Weights of a small mixture-of-experts language model, trained from scratch on English Wikipedia.
Size: 11 layers, width 192, vocabulary 2048, 54.9M parameters.
Below are experts of layer 7 (counted from 0) of a mixture-of-experts language model. Rows are named router (the router's row for the expert), up (a neuron's input weights, with its number) and show model dimensions 0-191. Each number is 128 + 32 x the weight over its row's rms, rounded and kept within 0 to 255. Numbers have three digits each.
After each expert's rows: "comes after" lists some tokens at least twice as common just before its tokens as in all text. This comes from a sample of Wikipedia text that the model never trained on. Tokens count by the router's weight.

# expert 243
router:141160133134144162041133147137073161145141180173086102095115173170174147076086066091140144100142096146109112142150187106164126127095153117151141155087069144101136134149122098117117109133082132089136112159103177139104155158180138185112072173193163079126149104101086113097129111123138168132180187190090121130098159173095140057138167092160141102106151128123155160117161138134128107155127074110097150101127088133223133130113066118157147147133115188046129168141124085141129114149138147159153169154082167156113091143103150146118158072142138161157146059117167168125138091135181142133
up0:149136133065165192123109093117136119140160131074107070116133125102171146128063179121135123107095173082115149121135160127126109116109168137090123127110115129127103124148118124112165131252143141095116141150097222075130077127113137150146167121117163102144095181175156125141154144131093101122132190123065062149088152151062109081150174156147138149166125112084127104166100098120128131137147133148125095154180165117163131096134148119148133165119110168050140095157108056114135119180091107074145151113103164157177180063194154140138133122104101163123161142127078107125094076184177156136
up1:145170120150091133132111155132161092128092078186097217126168155152159144112195117095095119163072112086117095140088114116087117091145113155128068071158109139096138108077111147173119129159101154095132089121109175143110086130182193120185141204177189121131133140087116090094106077157087149133119091117140081127126140132129134094123134122103217144113113138041104119114141119135141132125154085097146138136107139048183128148125098173148098134161074102119091114108126087066109142119115080085110150141129115131108083065123180140140148141068061157138172125094086179093143153139111126122
up2:088127096087108141091113077142142123107071172127088197141145138187138194128132107105116099112124094132154124144101163136152112104081099145121164125122122171129086080111180159129121159119112086053118167122075146147064114154108080129148195160127174097137154149106152115117112120095093088176142089122083117083084122179145136171137195143113133116115112140055078075166129170136141116175148149159161124121129113097173113147112109118124108160133092127126142144093137074220115043133125096094132100150130144152123051147168134145090189141105196189178168117145144106116122094103172130181
comes after: " ", "ra", " as", "te", "com", "gu"

# expert 179
router:090187094090124120103148134091135147166137138116037116145074161119098111194116080089128116156111166071132124111101099143149107125088151146105103158111057112101133088121127084125077149181048094130101117100133143128102101116165105129143120139119156081107215091123135096088090070175116094082118171202071140112158116137096136127100161100122139118104153154122144092076124051146098057129096090178151142126112127075176129133135123138177132142157108131079114137136166156088128120177142065107119108069111145108066078134133138163129146116154107094084155095087127138178179119169138114083
up0:150129118113200095130119118106109152114051133151115127173170110146098119156109121092167163090111138161138136177167119101169172162073101132068115184136062175082108130093183099100150145119105132170101106127084164072191109092172160132166129143178133059070082122148141086127059112136069076096141144127151203130132188124161116164095167064105152121092122184137184138127093108117146115092112068114148139120115136182141114142107089157209106154136107147087177157119119093111154111150080125114114146123126158076150077113110173073141151104105134098110155121112103124153160138151107162135
up1:111105074068093124110115096087128082127115147153097144157136185160079207119110104095137108122104106104130169105202154134109161131142121116103142198163211093140131146075149118097076144114119125105140175154170109114139059129158097089122127118160171064108179063177080120136111086139079140114087108124128121111156143118134124098106139051128123133137154143108111167131125081084104130125120120109081114161150099130136104197151073107194126157081187124129114120154132166118123181125139100092114175104130132140129141130120134083115118107132216197088164088149163154193181178128161111171
up2:162152114115096155117070117095113151076112121126100163176095101147144158109140141065131136104127150156147172103099154127136158152150100146133139163117119125122124166146141198087138093108153144122018099109188134097159144110092072101128126144204168070088154132127091123124120137153162177098099107136103060137147107138130142148065081142101120151090109160143128093099156055140095116119126067190161170081065168131110178114114128112158099108124151174105167161137182112133051121127121089036124109183123115126091166182143142110156134132140126174128100107136127141119109176166069199122
comes after: "s", "z", "ch", "n", "k", "en"

# expert 52
router:117145138129107113102141142159090119101109174095104091120143169091149132113127161130149165094132160100121138137151124150085146107133158129118119107146139140109191144134105104120126153113113142096082156125094121123039152151187107179159141184156135091082130132145146132063158112184163093141087192145120169074083119204088168085105133102135112074154119165120145134068164051201162084088162095128159151134104102088178151107117122151118092142103109107150186162110141155094072139174074102118111084080102147120135095161156108114059168071094177168179172140104141155175108062134171135097
up0:082195110073114111120158152121160103176090149039109099132076118114046191174119131149176128184144054103165166129114153120126172164101102095150150139109136199066135083120142183102077161155106122078120110140105121129132094192177155200124110142102125179148176127135122104145128114166126102061136130157087151112155147112116126163136134089191095138127116151125108150124135108145150155120080155193101134152180073075158153137109133113132149131150125114102130103099097102141157189155133124141146105147073127110132113126180148103095149120165119115069093139188102146174149079091194144159
up1:195116130116095129069114128111081122217157133061118147067135095128167079087101105136120120129101115103143093111140177208131160171051116128090100111104123226137139128120092124147134085195132082096170163063114127157114080175098105183171216149149119084106121144135168133149138119124108115130130143130181122084126074124095141143149148195107070133127132081156133092099129111110105172160124141100138115115142084093136111118133125157121118159146185110087128106094112112184118079115093111113144161104155194122092140116139132117134159091060136089143182128119126093136060135129160132171
up2:134148094120118119133109150112126133096175137135088206114142114083181052116157091149127117096086143110184132128129152131111140106101186140105126117131110131156115172138121035126087084163145087135132056156121115131110145161129119102141103223099134055142165106089103103133082126170088123096138128094129118146177128108159107100096102135132108059144077168142113041123059135155129052212113116119132144124141114135186146118136085150179164125136083130065133106132083097131143116137120156115079108052119157125151117141134119146150172167149058172190154111101098171138113099109153150158
comes after: " 19", " (19", " 18", " the", "20", " in"

# expert 67
router:119185127164120129113152059078094142125095163135120147115093165090131108143113086069117175089123139103166120149133143129150149131176174133135132143073084113163114101127130121128113164174112173042118155119193156156124144100186106207133157136094150130074164041151124093041120106171100141114143148186148137172133166141099120104135150146159098094119095104142128115073154117146079109097126109089126157059109130091170150131143085090153111137161139134102110135093130163104105131195159124160108123082127131105117083098126141050114114141057135101081169060055147145145169126143132152072
up0:169132113139083145106148136161100158125147133125134157148141169164120149112154112193131120176117154131157121135136114085169127151165164133146177096086147150111076144189077163132186124140135123116162181071150143136143153186153129128150151124169085142128164121086127154127080133131120120105115159138138155172152170195127202106143180135147143119103058094122039127098201199164164146083129148124141156077165118157123141068106120088104126151124135082068108083078178078092124143097141103195154105114117127110111185055156156117132085106057119115103193164118084090164118108088113121132
up1:142202108159161095118118172130137158156132165132077123136131131099142056141101128165164125122099080081105128146110116163134128101090161088127147063101144135218159114098172107095128165173114158160142100061122197110116116169154097157160125128158043112183161072182198151084102125137099165129118090187125111113106104089104096106186093074111047118074133169139083138143089114152162112162151132105121080090133123116145046126098139096086100119133095133115102088121117104098143153199114131163092111147124131157161129171132102097172109163131142143158110089137153112130199146139157127128
up2:114116095147172131131150141116059097158199068121108126063138138118118205173130122146159139154147169108056192090181152096074074092124142120169122183098059112129127122133122124091111126084095182100116068141158170097114140096163086158155125156131146065148150112148122132105142100159179100160128118125125128112084118117114164082153065125139103155105083054150142093172103140172179137166153091152126101153079083166158130119099123171102141154188174122173136149151110107167133120169067126128100072098102148131094090148201120115150141154108157156120136167145087142109082169118170134109
comes after: " was", " were", " is", " ", " be", " are"

# expert 100
router:144173123149153122117212145094076113136135118090118155104090148132149151152135150119054140123113113173079178159122114181180158126161182104128105149107062171134146128160126123096063147106118157076116157100138125113133119099171096155126139141125169110075147069153138100097129120183162088072114180168140138124151154096092175117120133139130075095141114121098107119105184142130102099117125129115108113048096187094190115083077091162083106158151153168176152074134135135162115120186137073159135137128090130103057061103137106109112116113082100127120157091072168079179183143176115170143
up0:142155151158112164125117102119111107113088215110097191175144166165181088158098171134095116111150144145120188099113138149179160133129202141099079137112101123151134106039182115131150128173165166155167124144146130082166129080150114102148121152146169110090117103188112109099114063145102108105148108159087065112111149106159190108094112087097128083117175176172137094136105109123109102101097136144199084143114151129138140140092099143132098139138145154090095115158149209111136110143148160155147107118078117119148138179090172140078072185181127144106192120111148125075144124113064176169
up1:162115135156092116113157149143136146117119147162124199088152133112134110130105137125092141085152129112155129107255112095113132094153177229164105053115080103130036088163157079092119141130107106155094104160163144067149080137106121082116121151119132103086092145080116108102127114131148158138098140154184128141069136155162139117115118125176157152187126115107084124103088155164090172128110088098089100111188152134151114194110070164128140106151089182112118087030132090131120164114158168113161152150100110124133106123122147113141107127153107136193120096119133140099162061157110150112
up2:175216153124166173060177123160135139116129147119133157127133122083095113151091177085120126099126137109137202127069102133073092144106132131157180141129111104126127067064140135121128151118084133110073127192125148134122118132133116103130144149074122115154193117116134137082139112122065092116096136150146070065110114156175153148126091133093125125085082142166116092052029174082165118153095102122176126103137090139132098094092107123138222149119131185122122110076177135141169175154168082128125088138120142126102096109098111151140146131075107107133129104105136099203105188122113140088
comes after: " was", " is", " be", " were", " are", "ly"

# expert 207
router:116102152122090126099122132112102131103075118126108143139130185099093174209128201101142104128115137135095099106173146096147125098102140148166156159100152124161137104134076116122120134167089119087069144067169131125104135129192115157123129173148151092053121126116115144082134151176100070116139162180123091134093170120090150079123111122099136119124128135136149130085128055164107093076101105101108111121094174112179145142129106197089137122099088137098182099106191167148082155186162103081184094086059141142155073174153190104097170155108076131164194123089161158086161101122113126136
up0:105106115111096170168076055131100156099133085143094158106125063165110074165112110128104118148127115091105159070161165131116088082087095094141120102134123088164144156085125069087033089118151167094132102103142167152122135158189092150129087119153090086096128138097150132101114148137175138128149104116101137140087133136169147119177145163114108138089103146114160048066064150228081154093173122174137168199094157144150087101106151088118123147151146148079113110121156145121148168137156117163116115069053147085098097109129149114144165173096125144145175097123096157159156106114140131131
up1:144138058074078114153159127136102102197124150162145093167066138213083158176146177131101139123111137110109110139112107152083112135167117145125160131146130119112147151139154094161173076093102145129085242109069121149082108145174182131097098122119069133153178124093120111107195119147104207146138090126083135096123160120106122142173122069128170107109150130178094113133152102100131076076123173118134102071149181145136154132160117102130112110091143185160095174107211155139122147130172142149156183118114122089116133123126119102108108113094104100154083100099137167133102083182088106158
up2:195140073094143094059166134123142145085130079177131148124071144132109138167176128128119167074137153147173101151139090205134144065119143172139138105116084177144101091203162101120121100118110129169127163147137095168116066169108119194132130125097104159101111141138096088134168128118142100107102145146144145127165159143084119122046116094130148074080086183086121071099118103099118074120078076099094109137123084156145126176130130138145132094142102163148085154091137089120181103090140129150094089138112152112099102165083157111036120167150052150154129076106128151138101098177113150139
comes after: " 19", "–", "|", "20", " (19", " 18"

# expert 136
router:149101135123153196119184205089095124155143161121120091119139117114141074142120129074126124141050147120126142127076125183172104154117090185130107209070099181100149157138120135136080132149110143141105128145090148120128126153148123103140144156123132050147161116110141107071081096173083136123132138204176099132095136126132165111099140152171133119132065071132136127070134144154109136172101131156115162111130115130098096085102077126120199119144195110122199154101123091053084130177164057149182143131139124133123091120133116123122185124053105101196113103151136132173114107162139076136
up0:094137120137137115123190135107123081154145107139116168103189095173142151157144111150095124155061156094139114141135185174119089131087137157145157135144135164103134110105077092151039108115104175137071137127133146133125116099138099184116126173093131021164152113168103120115126138135142116133141137168161121107166043152099096137165134122131169111170113096110103184109134203089123079163181117140129136084087121137124090113166159099100120105114147115064149151062125151177119133193131064174146160065166189160160099077148125114126106138053143115151134125128109133118124128209160097083
up1:107104119093100223122133157182114142077179152056112137097160127141130154094127118153094118213139064149093125092125118086169114173089124121150125149136136164072143125104046133101115099216103138165130058119129140105109152169083164147133130160160148139131113128111090086097096087132127134132125077172122155074151122167098168124095165176146122109180116133128157059170141131180136165149109168091103085127057159172118157103085115185177181115136137125102113094126098150120054078139092137094150102109103122129183114129127150105108144128135121162164114084131173116133169178120166146094
up2:112136132089194083125153125091093097109156168142156114130146156070084103103118175104103105111087155085187141146163141124168116165132124167192124148122097160174106130125169110148150134127161164146044053160192082145105097104143060139163092093115115127143114127129131111129089156204075086127079152150148103158120097143111094100174123121139150108137139111119061113108114150192124068132136132159082125165111131131125184131068108157188156116150107129067169100104089142098138176104214085137194117105120124099113100166081144164133145111110148171105053150140103159111135069120131113155
comes after: "o", "lo", "ro", " Co", "co", " Lo"

# expert 165
router:111153095132019140099164121091104202144142138164096144138113133143178093161088114088119136133149175137130083158112121195187099138156121134143103132089144150121152101118101141139038117141115095075085118119149125096144143137142139171163158127113173106113125091154163086083132082174148128106104169138140105155133117107128119139119127106112059068111099091157104121061100087139099085085115114118157188167114116061172125115122104131133104114149139159089174146092127106105115126152198043112193168064113159115083065143104118166058138136114115136145156090103141187162157116138185101128
up0:190190130127163163188176128123103092185148149145074144154138146163145105084111144159097131121127111151107114102175111140119098187118118108098117187145163141164143078096089140166210114099178108090185157176121089163141102123103096134141091142146127152070197119117152098108061121109098157131098118119101111107095157165165137096154172055117128105108159217126160091171130087130102091119115156137087127123153097154139201120156144102096146138120110077175169119121117109078145073128153137156160160170134113139073189152140128123140122119140131124088168149090088167107154103185199180122
up1:103101158131163124099149080125138132117187117146150121134130212119137093107111212086084147134104144137106106147110146159125091155114094143093132137149074102113190132105086137091067119115118158128137104066126182169118142078131164234103105122116107146169128167087083054125148135154139165102140088128087147098112205106102134145177135095150070123084094070177127075118105061158103206105096139123127113121189134181134115135136126136114128128165114096125165107117202104141124133133132124136086114077115124115151148109103165160080076130137121159122110087111116171126202090110100064106
up2:121152132079118079130143135113159180118083131123127097161139162190142144112096140148160127109106120102105097142123137089179111141096110171117103089131158141137097088153165174163134082167126116145099126094077126098145088167144064112162180111123133117086136127125032086130105136135080121131115148163079097143112114133142130127143149096130172102122105133126135116072140131140187083140018198143111126099171084107172145115090140033201127103094073127032093130113135141114151096127066114095139125106117171120117099113131130082109027155131148146121150148148155117165093202159139108142
comes after: "\n", "'", ")", "\"", " Born", "son"

# expert 171
router:143187135095071195134135129087087092081132124099134091104095194116106115140151118182124117130100127152157129087121097130187138112137100160190144127088106192108173168122099134118100144090086135150164175172161107113121085154159132171129168228164145103121117118123113130051132113177095091097155154183131136160096143196123136120135169096139124124112076110087135102102136074207132146112154109132141165089096134102125149086112046147141141165196102079126111110091148106150109146179120155132143140109070125142125126151092166087128115172103118200192158152101181129147159118123128067128
up0:110096093111148194104098127106093132156145101114124093142121088108133159136107100135187090087102195151122087095126108145126074128157088145104118165097055101150090166118183157133131114120128191088106096107081109072150102073120130096142109176099094034091128047143134107110176118111141104102108104109162172194103106090105130110169131131049084139187128110117086127118149124163091076132165130084169087115149147199082135092140123143040111118141157104169108117092121150196090111128125144102106099131125157139109097098134147133197109128138150145086096113112175095164083097129127163137
up1:136132142125130149108177097136105097085186149106114148159147102130112154124144165100068133117088152136107198084086155153140093142144124138115085089138120133131112063062135128094150119101134135109139111106083128155113078079088076101119120206114128083135166064059132110088114096114181101159117111135091109077114141120132172152110173184134164051130190125083114132123157172154143116175146188162134166085115084123114142073116120074090116103195103220144196094097115135157138097142125142116101130160105167133111074193078113157195106119148097105165135132114084129140142122079108123152
up2:146136103059148127127162087079157169072172185126112121168116088137122153154107173126081162204100188144152128116185159155091182122195147101098164203121160124140112118102123127137166122114068163105092097110080114113134124092082207110148147114127072146178179067083127152092107121155089090089072152182140163118103173132117167171106145116115165106128067113165139065099168133155128141113125184163105103133131156108078168129097097087104122125162106119119116116064157086096127164085147140088134140156100109129119117143144182149122123143096110166123178151155111162177123089168131120089
comes after: " the", "|", " |", " in", " of", "-"

# expert 204
router:199120130098161164094156092109096157157155144122110124106127189092151117162112149113102114111143181126111117081143128145105121130098132116142142152073072160150160131120076108144119135141119106143116173071095128136025150141195087145129108158156179105077144118147095133057112133168156138124134184108096110159060118125128160049088141133121131117135112121143158122130126112156106152139125112152160162114138136054143086106141140119134133125166156100156201133133095151132148139205169077166181141125050137142113051115118160074129078081070169136116195124052178119140120101182089145108
up0:139133127110132085102146125097057127120154206088074119179159149164142138182194155127164136037063147171152101103151123127158091148112108143097077159088119136092068116099172108087113071161150157103150092147147114114093113093135085122104147137083034083113141154144113128116079100134095068117119116104122121138140064110090148124112116105192104158134110093142098113134057147094075098109138119181175123156084097129133144067096120137097179195130140109140132098149152111078098135097101078101154141117153106095139102116140110198128127150180151157112093149134070127131114088130104181102
up1:190197130112144054126126121124110194113156085183135160120148132133120111071122132123087086122156094152151130160166173198146162164143120109206143141099167117141129123092104118101101089105179216179103096159132120078148074152131147171132080109079169071140098145132083112112160138136131147124114136127148177136145100118129071142126164133135100111173093224135140124102139148121109093204192111139077164146129059118137167104117131185088122151115070167082131074103158071159131153119141151124110132099147079117139143101124136115096139138078107126098103107097119190123119154193096143120
up2:105165070120140094168064083175140111116117165089133198126117123173157110146135169116098105163126100141157097147160150138101095097210072117133076107121141097066096106093070154103164116102183184104122139190080145123143100111109121108132131146147160122123153151032081099070182094122102127115127205102153140080161130161123194101133122118100104104123125120141111139128094172143159074121158115160159132065128105149116157085129115105097127108113123155125144068162093143134135112187173137156176160128106159120133097131130107157170090116053109156110133170183101121109069125191128184100
comes after: " |", " 19", " ", "20", " (19", "_{"

# expert 227
router:142151105091122174084148115143114158130118121114123094102126185140125133186102130107104128144084154163099098059169162166125142129107110171170175134112083144135164144100119126062157102130122158139047119062114136098111156144179151131134144183123156101091109110095076154049112136169155123139151141140172115125085161142083134066123159136136124124104092125137127145081144126191110128132151160138117146124123154100169168147094121102104098135181119093096168079118121182177103107212209091132161099106080121174131074145110178110115115104015081103124121103060153205125154118117109138123
up0:064106111130121167190084122171105069145175119127129073102133134151097169227056167059154139197119097110133125067123165099123072124110090138116070115134135089113133195101125180123157095095141193092123143171113172044126079111095116145163081151096152112074193184126141127137154107104108112150133110143158159190137128182112175102146182110117140116128138119159108141096143111170138073148140169121154117176108085107109153107159128133101120136173165123165122171155119140174121120135144143168191148103086175144100126112110089182094142105112149129112135084123136127135075090137146146137
up1:115115063076158141170133162124151152086135102148134084181157133129101153124092110157105095145149112149157160119107130137112110159154099147110100084133134098113138117165125164136094087093159107145113093122115161126148106147170129137113229134085131148111118201136137112056122128145120142106148109133150111167142097135100227118071098110071128093131098095135100138141089146115076136086060155181125163192110101172112098192066127155107161122158114098114166087116147110187150051078096075100147090082127180136070140111187114167119178160152124148188067108151102108127153163166153130098
up2:108158121118087155127145114147124107087110112094131151157172094141125176173109130161119148166152125110194178119144110175091098137154104160152198179122151158188104163157105115143151148156126100096162077101185114135183104128121125107115154121183095161151185104139096080090154135201136094157137106142074131087104085082061187148108103109094106129176123139091123150113132167115162132110183158110085107110154117165151118123120115118181154108115070166115075144140143154059121132121182139149142110134088108117133158047104122096039092145126148123211123172171066155125119161155112133195
comes after: " |", ".", " ", ":", " (", ";"

# expert 210
router:123133120114150106056168088118087190110110174119112117163114137093117127126112127080113124160076166160113165106153132109103145160079160182148128138120089174144143171177077122183095155140094142120073147057105134116070146096166113148167145150163085054104149145114125098073125117179156088127073118179156127183121123168107159088093164125098131080118101070106138127094148092208130031117141119140180108108115129077174088114158067096093112168128110144130185177098144150136056156178131122135160102095094168137158114146117135088100120117132124157142180147093136131155145133148184134145
up0:162104127106142108130141143095127158084120102125084138179109200136090147074164144116157092175108087195149114162133149121150089121171207144176086086138070177113108126118156058146104103086100188157189130090155156101133141129121132176144133134164144134153078131155110100116143070167127143128064103120110167137135141119067076116100126175098118109153126152089131095167129156125129126114080128151034180138141159163129095152114094151192092110123166145150133144121197063099137105107131153092154130146094132068102136134121172159089161167129117175149186095130082145187123131149141207117
up1:173173138142132099156072181122103155109111144131113224140211123136103133114104151133185181056112076089130138124127133119164194146116192128194121117150084194132138215141094105148150130051125113139131145132169133116127174140156153181116140175169173148143095133086104149126108115199136077124141188176106145137110141122074104129139133098117117110115084101158190130113071138152177147160096070118116123159172125136181083147125112116143080162133129175159141105124172089158110113089086157061106123155110099138144171113115094146078130136128098154137122094136169100109125176081128103126
up2:107122135132111125066152141134122135167156132136129122136148106113115105135115100090106132102118143190196112152113143141123126111081148112144122142112142152144134161130142021104138130195132138178186091112123090131068156132124102131134093128210095138112122128117129114141071130152163177151119196104138074137104115131113080124085104079069138177143059134131223068133074120111112187145118089084192157100204061104105160088107127132116090093141166134114130103101074123101140145181126115113130142108173098156156149116116157152094099140108211118140153147129185163113089137206129089168
comes after: " 19", " 18", " in", ",", " (19", "20"

# expert 106
router:170144104122082130096137101111095159103175149140069134198112151160128144154126149090128189132112161136146166161116120206157136109114135143127137085111135179132126147126108098143070146160117094129138165139143114089112112107153138182161166198127123073082146070128137130104125099231127104130067158128166091124106116152142127145076135140089116053105092119077152153082135117182045064073143106147121149152054148140122110105148088167146137166132122109126092128108130133095114149194194076119105122090103170142098073104149133139121107145119060153167155106128188155112174075124147160087
up0:121166170104099141116120178106163156151095131185094077099101162169092143092082200094160130146123109160149160116129140114160156089113170116126129130115159165120133180147091131132174202134084115101082101122169162133139133166092113061127135144094111111084077121166078087116107102179115129125147174114094207090097153145134151123176134154104142130146112151123123085095173100108115160085143091194150068124125123085148087123124078141122127194121148193096170136131106078107110129116099170099095097123138088156128105114131129163063140182146121113157125065093135187074215158161133068116
up1:062172119120099202147120157097139071152122095123107106153185130131072156167135129175151168088095117067163105067113125056127201110068152162168076120119102196130148044132124077154150161115083125117111100085131130157158104145144148172129154105094140152131115130124142071064143107128130126105096139153126089060174073149111121141132178155130192128133171128116171124083126083112164136104068088141110089106178160139133152202132117184155148139139152088158160155100134147148092137111123065141169132147122119149113151100176159200119118123099139168139101174173145116092113149133125112142
up2:160157145102091166137088096093091130108101053156142145152105153145114121100085145099149092144090090152204119099126137080131149121161138110196153153124067133128116150185136071111061112144117151160183117108133107144142140116119184134172105100051146127066120186130140118131070127124161165082113131120125195113124107192093141111127181093181152150134111061132114073123115160078106171129075083112123161117087140138119175139129080168123065139138136111171158083126162120145090114082117120106083138072106104181152124133100175137101114203167175150134144153127111126175131119168127065078
comes after: ",", ")", " 0", " —", "\"", " However"

# expert 77
router:143175106091063132088134086110039148088168098142091066101120129099128157124176149151081110091062160137155114113126119173199054126152133102178155172038108156161179132150109085109146104124124103102162160114113150079129067114158122150156132188111196127091083125131128186079102125170094139098176139143132147155110145190153122119135133161132127100140100146133175117071147144145136104132100120121134148115102178101175106090048069137100144123156076087110099115101175120121115118147117120138127106102111125128089138161115137079106072177096140129172173088086200145130126119107128158130
up0:124113133108113144104137098087161148151125127068068114132137156130157110108061118108167153092162143170156173112086062137160134149148126170089085153118198173151112100092154141188085151145129066094103101147169144100126127112172084175122187132078134129086132071148115082128151123101154105131109089097128048144088097055149153157109126156217183083093082137125142115135077136144130132149073163138149124149074104142149114152146159111155169153044103146114132184140102137092142084123157107197121108155116149164174102090159119083101104140107167104124129128134151073107108094191170138118
up1:130142157142160116117160075075151134159141174114099127152159153129133124158148067069100131097175160120155165080208100145156107126132171132110141184074079137149154091057137118127143208093136086097117063114139175139159091120131117116117098112153108144096172088062161126110055098154169148127071162125129139089141106111097145120158174060093174091126121142102126050121096102110120090085121103121142146147182108123158164156072141188198097132171122132184166131140151116113138113147120105110217135096104120170187103103183131102081101167148118111100140129124159138154132129139141166108
up2:147105113146142159089153110045117120129100115188076125148107152176139116162058063077095161136127130064173134129116121170153147098127141207128137139068074175103133113064122120139116136176092128134109103152122137117086134147149147163138108111160115077123128110093080117067082120128122127141062202182102117148099092120116157108116175094137155099095120096111114154119103130158223075081158146114129163072091109086206155181102115121153094130125089192140164151128094110104120125139133115119185113069101152157117065106148114103061119126108098101113147101134086141098128103152111097091
comes after: " |", ",", "-", ".", ":", "|"

# expert 63
router:139143135098129166116174170106107163171144211156119159133137147122083140158125170124163057146167116105117141132119140154102097103134135140137104154086146130110125101138086092164098124130109164116082138119080173162098134178203152146146159141141144100098181096108143128033120046153147160147137156141093137139068179159067153148097216127109160069117084152144120090132068084146096117089083074145126127166071088059175129110146101122126115114164163151130134130099130170123140130159158115114154166114054133078080116130103166116108131176076131119139177100133182185134172122168140117127
up0:108116116161133117091117172180073111128062077182134133063137167159074144173146093080090151115114140081136111121178144116093164103142118152142104160138109093135153059092139150086126121084067151114091108121136175137136128137181095117126044125128099128136100134097141148137136134178063148116120100151130119151108144171191182124102145113125159176139080162109104174153120152176153118128078219131095109069164137158106086125132123131117080054135145135149128105136126142137135202135072118118134121143064112188093150163153172168122101181115135124158128099130080097132200090177149176151
up1:105102130158115195132234156093116127109111026112152137167164106126075163112102180119096151154135134207152136105162081109130178102140124143134139118125089091125147138105113169111066125116192108081157076112140150082104107086184115144133145123178140111047080177114145174104110174129101171164165159088147109121122136142139149139149183150115108144087130119098127181143144153140086153134103117157089158110160118142106158140119098159160176183145126157119113123095066136166165124132124096146137135105120185091151096166164166128205129133138155125080184077149149139134168145152160181070
up2:102155112130099131149098126116110166121103156113129145109157134119168202175156127156163108180135096204135163144118133107122149160201103173084110093138102123096134124161126168119156156113099128172113142065116183144116140131139117142120145133109169168139163108111028100086167083155083116137066133187113159159129162162129133119108145121118155109097117112147111150157068164107148142170145148090107090094152121111161066211108114178149143107160175134083191151142116110209117095108085116119155163190049075070156115160167167169066153127147126140109122076125123100147093172146153159150
comes after: " |", ".", ")", "\n", " =", "---|---|---|---|"

# expert 160
router:084180116097086181067179108148102119162062110096122149093153106140119162140089133106087138120109158133205151097124143200134119123094144177183139153092168127092145137124094110118097168182115144102092154156124144161143093179167106168181122146101109107147132075149154146048146098202117132057102122179162158093113175124100137118108098156221132124122100127116141127118071151122159118117156161129126156122115101099181100093114077128131173118168103139152131105091146085181122199180176076155133126094161108124136056171147106121094128145159117148154112071113115138170135102142151080094
up0:093105168128108153115144139104125090099096136102125122112142132114138100072209080133085114086058067164143167121100104118144204114086125103161113178117138114148129067108108118178119103160125146116114152168176062110105121104123094164089198111093100077127158135112151146092124109152119133163103147130132098105084150138071198153084134137116165150111127148171149054139119105123101127031104132159129134066160144129086159129088113127109120105062110143136157158180111119139113140147163125146153144018138107093169173110151175118149096125160073111080166121109148103126118150205167124079
up1:086181152127120100116128133078101119148130125161143142154126146115132172153149120116102121161084168073093149128121125136093065147187193221171150169112119183030126144108071162146105158156118139129103030085138167133125112125184143142132175141145144111114096142143143117138113089178104140119170151133141107075109143091139095155130102098116161109179143122173165114104075121129216166149129116072106136103092109111135094056137118087126151124168145115145164147129201112134173142164156086066126178102117104117130132116152095188184097146154155192162120098099183119116160134116095103108
up2:148147112130162138087176058093125118181075109113126110110101147181116070138169199162190070134141076104170110159154142115126117137110202072127202103118138125178177160162095185150085170088121212116118128129134080159078093080125131167103155128124146113163158137164093121126092123166118060135090150094150098129099121097076110147118164146108108072149146100158093209115131114130124071136164136101093131171140123122136139149100080156162097112056083195139079073124137134146149136172135124113119072163112151140144112138129124169072151118126093109109154143112089129136166104111145108092
comes after: "s", "ro", "en", " As", "ba", "as"

# expert 24
router:105140060111149140108160116153081179137134173181145089125114130158139146134101080090120133117134156128143086132115159136116144147091142158093190186102142192141128164125139094107118108138121120129123136107100197105076127119127113171191118168166162086082147145094133099109110087138138085133148182160098146149092129165134158075176171127107099074085106126160177183056149108165111108106178030163108138095090084059166092120132082132103096128144119157106122061125107090105137126118165088080151170095078118169157097172134180135109116133127105136195163175148168141182116067121153126137
up0:120127112085130159121159150054089148090105113168148181118095180072142129183113143165141113087102190163145143156089180163095122144159155184165153140139125140089160166113106108159100140117112089105159125158131108144157129134125195123105142136150192169079151164137134104112115134170119120092152180129122111124167135072102137104152076124148114042104143132124181104089166084173055128120144065140177089218074125103169112163146118173148138176126173170114179074165149119171102159116123098139087129099156165160148078136161096181095137147088113106143101093140109100100152070106137122102
up1:060122150153154107125149152117153143165102077096099190096235112150112171222121121164025182146153116140144115086146166062114167102152190172113119146146114125115129110170129129156102160141099091154149105133122145164130168135106118128108079172142144115180142176086099062119146131120147104102136155132135134170161103135176126112170159134174183150102125101105132155090042119138112134127132150143116121085123109163164142192127138146100123123122134211185104153133150110101190143119106114131112130107056108114162119183166138135161096139133121157160155174123145144054174126135112153092
up2:107152109121110143079130163112155105095121195124118105134101091174096133158096197140131109156126106097173137143166104187108137152190070171157124127131114141140109167146142129104176146160085163068106144107117181144146165036197216146172127150083133036117148108118137075082083143173123147074055114147110092180148158122073131127145112173120109097167135095164104106167159114113098113072088129136101129131131130148151149138156129162147175123124070158123138083134054179146101087152176112166117072141087136141138154122122167136104141141170146119150140145158133103130167094192114147120
comes after: " ", " the", " The", " m", "th", "ic"